Experts of a small language model.
Size: 14 layers, width 128.
Experts: 16 experts in each of 12 layers, 192 squared ReLU neurons an expert, 1 pick a token, a sigmoid router.
Training: a variant of Adam for the experts, 637M tokens.
Below are experts of layer 2 (counted from 0) of a mixture-of-experts language model. Rows are named router (the router's row for the expert), up (a neuron's input weights, with its number), down (a neuron's output weights, with its number) and show model dimensions 0-127. Each number is 500 + 25 x the weight over its row's rms, rounded and kept within 0 to 999. Numbers have three digits each.
After each expert's rows: "gets" lists some tokens that make up at least twice as much of what it gets as of all text; "comes after" lists some tokens at least twice as common just before its tokens as in all text. This comes from a sample of Wikipedia text that the model never trained on. Tokens count by the router's weight.

# expert 0
router:503505512431570518483444519573480467493504482486444560510501496507474440494485505509512478507437502515509470472494493541514503508475498526524476497534525484492502475464472504482511496520496500514487499508490472529518491503486506484523481491489518508479477474502555515456530467495510477486484439517494516506524492523498531502492494530484497473506496518500560495504519493538493484473521
up0:440527536470437503511524487522513500500505490494482525538486484453450453521514520507498501527495449537451508517521502495540530474469476555499471512488523521488517530498458477516522508459522539507518506508466509476501500524484534472508512492484491480503565527453518475460466504482474503559486490491521471499511489501486521502516533501547511525517496535509517492486483490503516503489507
down0:497501482539526505457515502518542556535497508486480497540498528520462474470481526527529450495467473512536524500517508476451508524494476523470476478521466524516477528498498496533483538507517461499493517495513538504480546482503479485498502497566479472506492524519546496501493514490502457515483517493454503501509461487508448528478519498481492477505545537517545514490503481484541486530457
up1:497528529479462484481531509522500490495477509454541461483499487530457498482530508486520517516490481486463519478465467494492473502534494552547483534466528498512516490512497494488509498503529509492486539511522552526492530518451535485531512466503504495481470550483511519470518472485475477489530511474457499519524470533426497525505507519463519504462524543516549538509527515513497490494508
down1:503506520500483499472510486510491473492471546481511523484510475523474538497528523482513493479505503520491496448522437506492502487512511441492476504510535519529487534470499460489493499508535492486506521503453550505508461495515548561535552521511496449463483458510539503507507528502454513498499527513498472506524467536462498451491442498485515531476527483465496509498488479502513473510522
up2:510500536510501519521504477540515523523489509497478519450459470479499510520477546487495549501487510530491511511532491509490498514475465532505481503505485444517515491489543509503452496521508485519483469492497491466527511507464547523489560516483521526489534553449511519472463482510539475548512485467516478490540510519438528468498510516508473510487540485467474515520512479511527518529530
down2:488485492489539525500511482446501516469497492499461525479496503585465472450519473516509494507475486500490506496530512518489462444510491522426502501461481511531487449451497519480508497470471497504481471480500515487488480474503474533523488515552528499509479482525486499534504476507496481524509482529507523498478482479517452482547505453473482497520482486523525522486477529517554517497494
up3:439485506472547480490540478485498503517458499543483486487489458471484455469457520469497468475499471517470516521506512527531501474517475521482541536507484482518518516523503508436484518514504524496493482493455476507538486491497498537510467531532489484511493511478524518478515478500471532517477496477511462506449508560528513504527567520510546480500476507500545485513471489509508500517505
down3:500481520490481476479509498516514542499480503465512535487492524483483522529488503487489513543498498498511497554474459489564460547494496490479480513511470529482521518448494490479524537541469515449533475494468514546469486515524511508492510501494497498495552508461513533509503504495519441524454490496511524528506549505515475484479504472520524539530538502536480523499550467478510532496473
gets: " ", "r", "ut", "y", "ach", "it"
comes after: " |", "|", ";", ":", " in", " July"

# expert 14
router:538509475490486508501540432489519568485458513511483484477506483522473511493521515496493510457562458481486479511467500504480484500474532487485526484543464517503502473481509485522510488524509492450519478543467507502502462460510460549514464508499516468497505536484472481516519499469536523491482493502499481505457484547491496506463495489576499516533506493523482522471489500481492476484520
up0:524476506484484452535489452471472467501471524484529530511476499504488463528484525476523481527495462511501483487504517519553487535523466489491480472534477466495518448496491535482492481476503513536488486529456488455476506469475489509438494508501537496473503492528472490474479462523514511520505481521501493535555535437521530531498518506494503523489456503511519447489510482492500504525473
down0:512490484477527495510499515456508497499488480505512506496503457546480472449464531482506431540491491487498495478499508502532512509503484549502509484479525458467523565527495492482493515481477490513472533523515532475501472526525473516450509524500522512499489533524481518531458503554501493499530499524517496485489497523537483486532456457447470505512500482514484516500460506537550502448488
up1:500520530494518513514487568514546510490482481491531500549522523519492532498501511467492506533528549513526512557509526475495516500461493513515494480502531473533529488500501575513536522488502540532490512526498527485506479506492463525462507541554495487512439506523542471493524510505491556492508519489480493491486490539510505524500487502520479509507492495480488519457554493474486526455494
down1:509474455523489515491504524512531519477525526469459524484475473529537533518466501522520462485506512465504500498510542488481450494515526502455506549489486525517465511512506507505480518546455510496497493467482503503490533468518450468510504457510494496493528489501551473529507487483540502477508437477510524494490528510501483511513500506494481516557463484493496514525440469469440517483483
up2:476516494510500515525506469547453506510556505492535540517490483550535526478467528481525491480492494510529478506494497535503492471513491467506505523492454455539503514508502523461537458497515491498452546486464529457489480470454494467451510553539497502510480486531503480468451518491519481495520533494540501460500489506514491478529528503501480542516478498522501519481492498537502521489522
down2:477503478518484488491511491475500503449507497451497532521492524537510504528487492506497477501485485545473477488560510548511499496475458509501537496524475524419490515480465549486483469516505502503510520507482450497534512474494502470485441467507509485453506474523495505470483519507515490533498508496559457487498510494500525494501538476484515523519522499524519489455503482470436526474471
up3:533481535503467490575530502477470489519518568535537479487492518483494519483499479511513493491490508482461545447473502521481521497529467481459468478489485486500451485492436472486517482456511530487492528471486473458497535506497531504528502490502492487524496495495527517482549481537492517494483494451521495465502497490469500509488480530511498522500514536480562477492474501508522526526505
down3:494521500515558503512506486460488498515484491538488503485491530485463509469482487530524471464519514475510488489478529520502493505477523473505504491488552507509505515457500468498485466495412502418535486480483521480540516504522528528530502472497508471488470507471535494500524510479529528507478494468504533437538465495503465529483514486480502433507518483502486468489513513514471507476487
gets: ".", ",", "1", " in", "4", "2"
comes after: "0", "1", "8", "9", "2", "6"

# expert 7
router:505445476511473510502526500474499546550526492496519514490513502462476496513526533480479474479474520557502539480523529437467498465504475503520496497521483538498527468508527517512506505496508477494480508494532475475463497463518483440481507494539501536515478496469464503535478519506502529526539467503540463508526541531500485521519513510453481468460520485508529465508464472499477514499481
up0:496450489489474512499519448483500499462495519543503499504510490480525541493499516462492522481501552509508518521517497470468483468495518527524539461493485525531459486513493488500492497524520517483450468496543517459484497497474507442519523499550442455492455513485473541475502517501496554535480513502492483499506512494522519519484511521453519495535497513445511530501481488513494500511439
down0:497486441484507499497502512525500501484506496491526498470497515534542464486473506502477458523494488496462494497492523521506530500490481507534498504543516479455518552526502518496461510537473510503523531512457468508507467541445507557551470477509503479519526539483468502519527470485537493508462511469483565509504491521509512511495442492541474482456507506523517466498468496460482501479503
up1:505507521520518506532504504507509492491476528515498477532513482475492504496491543471532464506494529534496538519509475463547535479546509547481513468532492510494552434507496509452507488500526504500481458507467511522446510520462488494476485472500532485543489545521492482475500490478460466531472501482461500465503471475522509542509486503527490483488522533509481481502482491494483520553558
down1:540507526526504512511479524492507501472498527515505488498464511465492524503546463488487503496521509512540516484508487493452512480507590481506509453523536518541458523508475462498489500461491449512494519478551474517453460479544527508481493468500518492510493513511508439508497496526482529496524499513476505467487496516484498506460452511459491507545474460472493517494543477526506490492505
up2:499498504477506473521498490520532492522498476491487497531517447531531528492487531470567462444492499509488500494488521491507472509472474486495503433479518476511526493523527470497503472502508520491484479480489484463503517503484463488503480549510456470553493480443482466501508498486484480495532471512526478489525483559519481494507470526531469501488499542520508524545555475487495543472524
down2:502532504500464488494478510487484488521532501524500495489492531453491506481522523477484499485441530512491532469514518516522498529494485466528517503519459540523531511491512484561494519493532479489490497413490531499493508458545529497507490505479488493511520537537519486481507529503508488471504528547470501536527483488488521507463445523495516502461484553547533483533495451531505501491482
up3:514466492497454502547512463465514482479498486487483459498540528508472487492517522456491512493499497517522488495438505509518522516500519530467461521511513494529505485499545549529490481507509532525477534477516480480504448454424477521498551508451448498519480533484476500495514498497507469522490474504510461475522495504453529522514492520526543472471502519488496459482499501513484512513479
down3:530526523516490501492461497493471500474556466510476503505489474534489500441471484527503500507442481495523514470529489484501515468489512515511513429479520475485503454519462495479500510477493467474509476523527527524484512455514495464510504489499470507529483504536475522500469447467476492448510479513493527537528487495494465482492489471486491492505537508514477541492464528432468491499469
gets: "|", "\n", "le", " and", "a", "4"
comes after: "\n", " |", ",", "2", "3", "4"

# expert 8
router:478533525481502446518488491475472481445488492508524495499459522506470523477511497496495516516494509489497522508516460510515469488531504519495511480499521450500510481521490492499493475474489502515511500512476530497497460499513508480465541511463525471487484547511504445449477474517521460486515514520511493508607465435507501527483502492525509515464489468509502531478490524470502519451539
up0:532522545511514437499507472518522491465473520437477461486489502477519518538523491478505535493485516475504493549505501523486562517533494497570518483495542456499493472509516492477526512469512508499488507502487509497530493458481459496482512489554475541528547510485495499511516482504515493503500429522513485497487542504467546522502518528485484538491498538499504508485529503477493471486497
down0:533477505461501472475485522528496494506475455488508491512543528503508535505461525515509506479492536503490505544485509493503496500511498534438490510502473542496492513468509494508505471506481511511502484540482458527483515501563581479477488502498520501498476481481492548535450459525485471498512484482503537523474509479481490512495534488446518518493494477441468524457495524523552502491522
up1:505511540524526452523508504502507495474519476497503494523499528477483478537486558487458507543490515506489535522497472516464557464536490504511508468468516538497524459458514502507508536463501484507466529486499542526485473493504477480556534528501468497540499535476522500541534494500487468531500477467522495472483527489499550506456495520544486496527468518504521502515534492458483517492508
down1:520528508534460479489472476502512514472491487508493542504499495478520543533493537486509536495476479489537534489539473499511488496521502471473467485490506466508518532499481483486503493473429459518494487506538529496514520503497505492523506495489431482435503466490454509508458508499441484487514499515488496461506440489522514478497482438471495450474526471498479517484495465486482471506477
up2:516484499527500452531525507496504486497539501519507506502492443536504519444545494457509501494494487554538491529481495465512478516538489490506438455471547504524505470458551493493523469508514506478504470471460539456495518534490505469494494459506509496556483525496520523458528513503482502501515485500485502495481475512496533522518480517500485516502521480520525509455561520526503522515507
down2:495470506469540446497491540510521508474532492520462508498501534557519499458529483511495489525489455464476473549473550491495506481505488484506509489489530514481504533469549512492516428500480502518459572562485471503495471522482519498477508518488501509508492477484488536483454500513513498490523495545483515482489536477512454495536518469490499495514521468500518490476495534508519486489504
up3:495475538558524525524511516483500499497528516473492515490513488544468487504512546473503506486480488522517496462482474501508529533487497527465474530501469481477486473491503492494518481485513549537537529520446486483530520531495546493518531470550494526472478515482508486490519489522497554481496476534529465546472474469482522522504517513543527563512547521505483505474519495497518470503457
down3:511483512495480511506512507538508488473532495511520481463483535486525521469482486472499470463514465506450505518469472462462426483522502522465529524508514540489498527477508510465469507549488500491515528476493505494512545510484537537464511518521539492477464485479505523477449476474502479510506500509493559494512504505481463526533500495509555507491498493456492474492504485482528510433533
gets: "1", "7", " H", " R", "h", "2"
comes after: " ", "–", " S", "-", "9", "S"

# expert 5
router:473511527478523474513495494472498453488477469535536500508528487464548518420524483510486472524493492473481521489530464469482489509553488551525458464464494524472495489513480477492463477484489507470502537525484480567515515521499489465498502507485494522500504535504506449509479471473487493523489474485467508509486465500498526475532507485480521502448458504468522527488513472511512541491497
up0:471479470473480506503511467478493470521456459483447506503496493544534525492496480489481495522496444475489509530487520499527519510513512485506509456501562507498498476466539494509508479499519506506534547512476527489477478503485471468455484506515510501519503528465502499513469471437517507499473466531505429494477538498507488512461506510467473481494536515462478513521523535511563480510518
down0:433482499473536496523481507504553512549466467494513516522479520512500496510526502528449500484494504547564480450518541521484509496497532489504500550515522490520493516517557484529503535509483463518494519480467490480489493463482485544482513470510521483522532549505483508510515503524469517492506545511523490500519482517486549514486513551524495482465527452478508510508534506524493490507518
up1:481523493505539456504513497511507514527501464552505517493519448577503514463498463477511488507484518505525516498510479490477542503523529490513534448467444492489535489476492561489481464487515495507525499563508515527487480463488512525514466499485558479504496519496489496442522517543505557510479533513496452467492504498531521456523491499489501501517507500518488497517495494495494510475501
down1:519523508523531512474479488471467483462514530466501493457514498500524510504523498498527446494494480518486479506545505493484487508524471470518528514486538497515542515520539444504469486466529479483500500487527507494503506487511452443551520504506458427518488511481465506475466521520512508464521485519505505479516532507500528487501432507439518518514525538539499528516507487512528505489473
up2:509485485502487503505520453519514511523481445464518506518491517486495509449505467468518507492502523496468515488505558478474552511507489529535502534503516518510493536461472558495478469503525537506494511495488553506487491480497537521493489465517463426470533519491472494543494476464481502475470479438461488473515499532476532522501492508516523533475498465531505512517515490528519517507492
down2:484512546505441473532476487507497507461506518513485486473489520539457537501533468488498489480490506475493512499487532522532505494506514506476494463506519525463499554460510482521478450481492522482509480505521485464488502550494518446507497472529441501484537511485492508461518440507459515492522524506512506524467571464475468523530504497491514481484454506505485490467485509489510512479468
up3:512529517530506450510514508525527523460511448513491520475496468507489512462515471500437508508496503478489493488491520482506566506554503512482516500490478475484476528518466464492481487503508508504527522495462538535514493515485502484477456493475488497539597547495533499471520491503479468511506473513497465466441511521493511486476508527542527491505477517496484542512496521485505480514472
down3:509456476473477489493483508477503495458481517489494484574441505479457516533514486520532493441490493492475501487491500523488509489497459481472509473516493472464489540509506476493490462497454505468507533549477493553522502483473489477521496510493505535474518500496521492506480516526525512447457496513477528515470505521524504512500471496519512475480462459440475470460548480504519489524511
gets: "2", "3", "1", "8", "6", "–"
comes after: " ", "1", " the", "3", " (", " F"

# expert 9
router:520495474537548429480507512534465546508454512471506498540516522494491512482492546504501501459494472511504484518499464497485515499490522489523494506521523481513506520518490504509529506520506499497504473527507521500551517506474521519515508560461508487507516504488473556511480505534542518475466568499460513494497509526512498420555479504457504510525488489493500482492499470474487548488485
up0:508474539503499470523522525454505501508504516466495513511450510491512508474505529484463531493501496488518548512495534503491504514464497532421491501505479473495472519487492537501485489465532513484480506448495541504542465460503520461504537519486463500508488502503525518505478526463521492526493462508470539473548562541478527501489542538544489533500521509497526488503501515501546481490508
down0:510465490492498495508471515478495506479529469491517473491538511472495487526529485503478512507432498478565508481493485511522505486502495495447494480513529499451503529536525463507506494542482500501502512514511475515489469498559476552507505508519526468504471547521474471471501502480491495491503510498473439449579499480473492485467495477480504469509500489497513535460547535526506485518529
up1:502486510480483503522514475467500439517484522535542551467516513471454548482520506502494518458491495515450490532489530506454494489462483482507479470531471523472511471505510463474505539452514500532492499512477493503520460486512482471488541517496495511528448461493476506525522503520504487452465524487527513500520500529506567515507500540533478534507497496504495503517478506470519540509535
down1:493474502472485482496479524498477483471509478479512488517475517510512508558510502506533482539551520494448487546511503494522480494479485496486525568538476488500500479470519501538530500477498516493507512523498496483510494568521494496537486500548457508518494527449508517486455465512490498526491526454524546490483495508521467535520511490529531476438517541475493497512454470487508532496481
up2:496469483531477536525520475502525506500509473513503491503533508509561483497499497496478491500485464516490493528482495476476473484528511496526527502504547587484495523542499470505522514504525515498482507478494503489483434483476489502518506498475487528488463504500509540524507507487538462526484455486468535488505479459507517540507550497507517507508506572512492480444517463481550457473485
down2:490473503508476512468503507524514521477457513499513497500489518442530498527457496497507506508518506488508489500515516535535541515480556498525454539491512494493442488517510567523472506498465473465513476499441495486471481520528492468532481535463425500500506495460506494460466488502534507478490503475509491479511484501497483529520516488521514508552517475487527494525513462478503441510519
up3:493518513504487464512519501521472458509506498517532516448451491490530514476511471500477488534556491533489516534478485508506446495508465500499460505497506505492462487521457516478506526475517546530504463515480504487506467486499577556497543478533494476489514512526484502475480470520523527467459515440490495502486462477518539470500513479473524487504521501511464471506497507467518515463494
down3:526483457491552501489497520500501505472512551522486502500482512489504485497473503520513487508521490522513490507526500543475528485502497499514514520449518531558495507501531526535508553486485460507520510494536534490536516463506531478511524476506541508502499494532502481492529490522451488478508462515478491478458486513476504503458428488461504484447464503562519487502463527458471480515463
gets: "-", "s", "er", " S", " L", " C"
comes after: "\n", "'", "-", "s", "er", "–"

# expert 3
router:498522526586481541495507507452480522506484477511522476476470477475524512513543450525497475496477517469498492516446491501513489517563493498446490491455521511499474525493523515468502478501511505456485497481523534490477489476514479540465505476509491499503536475518490517499482488536470514528514455532479477475570466505498462509525510484479487482509490498511528498480501503502527551477492
up0:508503548511480488500500504521505467545486469521505517524456486490504526497512455456496526505456507492553507535528494486508474495458483451524499454547482480474550512536503474448506515483509519497523473478517505512482507514495505522471505490515482509532474560483513536490560502466528524500495514505506508516518472518508493560528529506524490547504496550486542524513494509478494518534520
down0:501486519516526465490485509511496492480506504473457524517463501492480493540510464501501495476446468497524480481496490512541461525503500509511490498471502444459514511494505471491507507508462509562505482547547461492462490475450492540520490516529538506484482510494459498494508544468496525489523489474509492508458517528504476538519469475514455505522514529517504507484506468476419528473479
up1:507488513482460482504535475544495521532459472546451523463449516484514526493485457496503486471512487487501477523507468470498528532503488523489513480481483504545509511496530475474520475508519507486475504480507522535500476531480506514496448492481477477499513523511500528497541455529522553494493527513452449460472497481493497494479502537541459491552560486473482488518491511490526497494531
down1:541492486480516474495511508486495519533445510483512488469496510501543514555469503531489494451491559481456456493442504499473519496473528499487520515506493500484496506491496454520520475505443515513488500451510530548506504456524528516483531488497487466512511514495510490491493524552437540448516513536487453472483504517518485508496509506487454472499494511490513528527480517478508531485506
up2:461493492508499493566499488494514501517454515535471472446460512495536505507458498498528458520528517479494482512496516459509473525496467478466477503497530491500494508475511506499499536550517494515509452571496539469532465467517488527472546476494543464484507499520475479494515485511498486470475488475486482519477498479483531537486479509463491512486510560463473528491542475507508502506484
down2:518527513497538472486537486494481470473515494480471459508458519510519529510565502528473510519549538493465521471497487416491455456501512511460522508509489481517468527489510482531467516514486480498480497482515493510523541525497506484466496469495510511520486497516526483504472462500482527487522494496541529540445511474537482526547479531499480527470514502488493517483532512543502517473506
up3:487485478537479496508517492430564518487481484478496513520493511515513493498493469477453534442541499498517537487474514531475509508466482490494482502481519488528525480501523503529494497484519490500483457485495495475496527527483484505505517516497509481527525508514506487478501471467512497555549438514457531482515506520463507543449540519557465491504479475456500520527552501484518501491515
down3:476503461531479491433516479497505502509526454527486469486508546513523515501465530517508478515507500520548514501509531469513564518468496426544506496509540512489507540490520509515491498495507488537508540450481509535524506483520492495518477477538538493507538512534455541472465512510480498475506494510524473542505486513492508503478533510521485481511536513490488505466517478472476507540537
gets: "0", " he", " it", " He", "C", "at"
comes after: "2", "0", ".", " that", "==", " where"

# expert 12
router:530510526546466518496514522503485523523510525481478485525484490501505510491509491497557543489484546517509515508495480462539531510483516479504504512508493527529527516497511519487505488437512500485493447471508519522464494535503540510496516509466508503536537454514518498519513485489493478474459492502493515504550497496501521547476520483471440507529488531509487463518454494529542438535441
up0:511452566464469500520530521491509463520457500460551514512494497474510504490495492486499449530586497489491484486531481503496479473533528531531507450488513476497513480498521520488505493474524556516493468524499486495499477475473508517541532509464490440504519479503477489454503491504497514483516489528503502523496533474499526559473545488538507526505510477467516485511482490492519507502511
down0:535475475491520452415528514508477493446530507512524507498481508475503512533534498504486470540499517501454527518463511505501503516505469533505530513469490522442485516508485503410478485509472513517502523495525484475506561481477525489532483555501491546478475536508481509485478497490461468486498487491513521498490525491521485512509503487541488495549482502494484511517487476533513519505498
up1:446504513500516475495520492473509486562481495534511501476515531480503509470455513464471479507523517475505521509472491478527509513509485481488479462496490527491491484517493540475486447499503481509503501499518533500474544497477487536513515482496510516492442547530533522459539465491503476487505511460547496451514479525510535514518556492482503481523526496456547508541539472452499519473509
down1:460492527530510506506470488485469493525497484519468513493504486487476530487465554496525441474477508506494463492540494479530488502505531519487518538481514448485570534541463517489492501557495535500475465511472467539506444439510512508496538513491517502503475517515509502501489511509487482530499482521484472482496533490490459502510504496501480506498505486505530457484453487523460440484498
up2:501493471522477540540510462516509476519513516496487468530469514508509525474502498516523492521506515487480501486487476531484513441488464548512508523490489473567448503477476528460510554501519494502519482523516499464520464477467544537490489458514475495465485526532488542514494467495528525491482520473467503510528498433548503483465503519496495524500464496486486496532486488504558494490490
down2:538487530485487477469452524469473492463469501525482529510486487493479503515475490516499481484498516492501466506511532523460496485500494490456506504480482541532507484509482533485509452483505538469490476459502481537502514545549454492507496422504503530536517478482511476466504451475531460499512502521513517516481514478512477529533434509501489493518469523498485458538551508514494532491493
up3:510466525526492510531522512514504532483518500473511485496494477466480538497514498505503527509484492498508506499500451464473530451473491540544508501504478463496489501461532534467545566527523499509485483479496492490554508447497498500531468455551530498518489526505483521449510470541527511464467479475530492470471492507478499484469549505501478519496521532508527496448489495508499524539487
down3:479513505509544471527520505466493498449507506463476512564483531541460536506456493527511474498544502473510503493534543504461477498509512506482528493491478510462487531548520493541521493466468498505540533492536505490485494488508544474486523506528513468523501483492479460496482460514557469460506500517503522451492475484540504524475448491501479507503539523526500484486481509506496500465491
gets: " |", "\n", " an", " and", " V", " v"
comes after: ".", " ", "\n", "%", " (", " V"

# expert 1
router:456473519488493464494522456471560551500524485503472526459522470554529522524501478495501504474576519502500456508497564475510480482509510472506491504510499450461488492509515507500490533518491512525546485485501478493536477470499515508512462498531513479472523521511533505479510507493531501502460509532461495533433503519494502494527490500534545471508516515485465524495504506513480530501496
up0:517505506504525522551522452488506516488484468484509472483489451546512445523500484472514440491514470516507514522507492493463481522553505498528511458473510476475450518490471507468492465524511507511554460520519513510530475477484534513452478519474486458506515521506507500477483493501528503541505531502453517528489509531528505506479500527537516517500494470512478503518510486505487418504501
down0:530485490514490514489497509485513495447460560503442517494494488510512530489507504513528519514461497547496498510470491513472528520487497489504509556467492505503488474521518520478551518472476498543521472511496483531476477509501478453490520483494490498456502490513541474472543515526498471475494496530520471477461558510491461513461518496544527525507432495530480502495475499443524507514485
up1:538503506478493534509487509517492461520521495439497479522474468510499528513468510501523516484488533476466501527549501475467496492484512550490524520489509493516489494515494540464504485491512527465515510553504510437525465526483521514504545531453517491493487485468482481492532476456497467532478469523463517512500508530503514545533503481507498533425514503513539462482476467505490480503472
down1:509511541508483520466521488481465471513549506491487500555467500452473484503539521492530494483493533502477487500455512533475523509501493474566538445526507546493515490489467478523480492465524505485510506530499496504483497481515478480538516530461462496541511478494516512507448451468480466475521507479482514493490492510452531517528479528483488490497518487512461495521467495517520439488498
up2:479532522523505475500516493479523479526494516499517516511514507524511501478519519503520514515453522539479531435527506463488550483475459518512516486489493428492472505498534513470499548503517564534499462537527509493530462509492518518463513495538498475486526469484535474509464498493453547512534495468506505475520458518501551518497492501525522504496502508505492517502542490492513555521485
down2:472481487481489503539485539484488489507473509468530543499507528510486530499488479505486528529504507431519465492517545538483490470517502534465523485471481538503478517496501481543493497478503497491478551491455491499546530514507474518478481548539503501513538501488493439527472507471508439560555477505488528509490493514496483529506486492478519495496532494521513514506446480489480528482480
up3:536470475482491506500523473511498514516473498469482490492483525458500489485539482487511476450531489570506467513523489496533501536471468461461495520466481462514472524514476534469493529495520526475499503454499549525496470518490497496480515463545492528527522476507491452489542525490523514490479492494490481490476518505494549462493513509541535468504453477507486532545506480490489544490467
down3:508469456454515499478520491519492536555545471506511546529484496494485478529443512498497533509530534493482485520534445525512517450500479504526502510526541478492455470493473502467468544501474514504495487493520511489460476525516481519538483508463559497491492526479502496487492503512521503520498530502505478475498502472457540497523502475461508507495511455486492516545508505531452459486510
gets: ")", " by", "ed", " |", "%", "8"
comes after: "8", "9", "7", "6", "3", "5"

# expert 11
router:497482448554481442487466503538496478471480483560505505522478507548519465506492517476508490541494484512518518519478468482477506508460499489483501491474511483513492498488497474483455515469484503490523499490474472478471449516500463519522492504482492503496495496515466478484497531471530504482514540448523518468522469514467494544433486527479522490477444511494511507541503476454523462504503
up0:504490556482487443490525489491535502505551520508513481499525445505487519521533521463500506468475443476493471469499485458469546545515536500501508495497507489535505465487499505456472522497512523500516512492486496501510484500478526457525536510469454508481491484489524492477497462514505542497536513494452512486482486474476507527485514524538573494498522503490493464456527500481518457509475
down0:492464509505502476483546511507510488508474506506469508466462500504515502487528519484443521469441500493521480487511519496512483487509498527491523529511483502469498491499501462475474514550465462507541477511576517481469482486535482490495553476500537500492511524534575496481515523533510484500492485527506466507506495446464484464470491474440512500499499483490510511506508489556487503475541
up1:525469542452492484494511477487510489523531495512485510504492537488506510462509477458470488532526490517527482533501454467473528494504500513508587510497490527491484478488491514495494537458523498537543482542480465511515480503488555538498490512502510500533465544518450497537550475499490511491458511516504460505477514530507501516464490489555479520501508518471509525510522478475521471525521
down1:491487516521492490487486498513533493504533515490500490464489490508500494503466511505504525569503513475494485528504525525508498496490498528487563515514476467446486535506470502522481473505448494523492537506495494506518492518482532467499502490498543533485501510528480517457487510479497518493499516480561491477499515558478487505451521472493477488530484453495536494531454405485496539544509
up2:519522492501494480490531451510514513536507512475492483509467451508490500481486492466477486536503488486435524490483494557480503513480521467483506449516518486484535525497516493494488473466529514485481493496514522457522490494504453560488486516504463516514505467465475479503478480538508542508510507453496471461510478563496507471483508522556509495505473480471504542516517495432503511480527
down2:487471449457511447505489489508504529454517501517533535552517531506485487504472512495477515540541510482537475472496480509553524518523453509485507506530502494477506488510531522522504524477476514501489558481471518537507504501501487495540498525501537489510508522474463498542469504534533466540527506468575479507525502498494493490500474480545505510490512474531479533540502484528496493483524
up3:501491489534519522505532483486468498465472504463482481474483513528495506518525527468485503555511510501446503477493505508470535479519483490545498498514506554463495514493470462516493497485522541536453502490461460495525460519469506480550503494554490510492465498499476483477554465466512530490484488480464495519509502463467490518467486504528510539523497449483483506468512475474509520554499
down3:509501499478566491537484516544518500490543515523529512503488491505559495520496484508492521531466487509513469508491490513463471506532454541478530527471504508456457509489542500462477521511456476475527487507489482524518510526505498497459495536535548488464493484504518492511527494489523464564477490473515457522519494507561506520494489505519509487517511469486496474508536487517465497487558
gets: " the", "9", " The", " his", "The", "an"
comes after: " of", " in", "1", " for", " to", " at"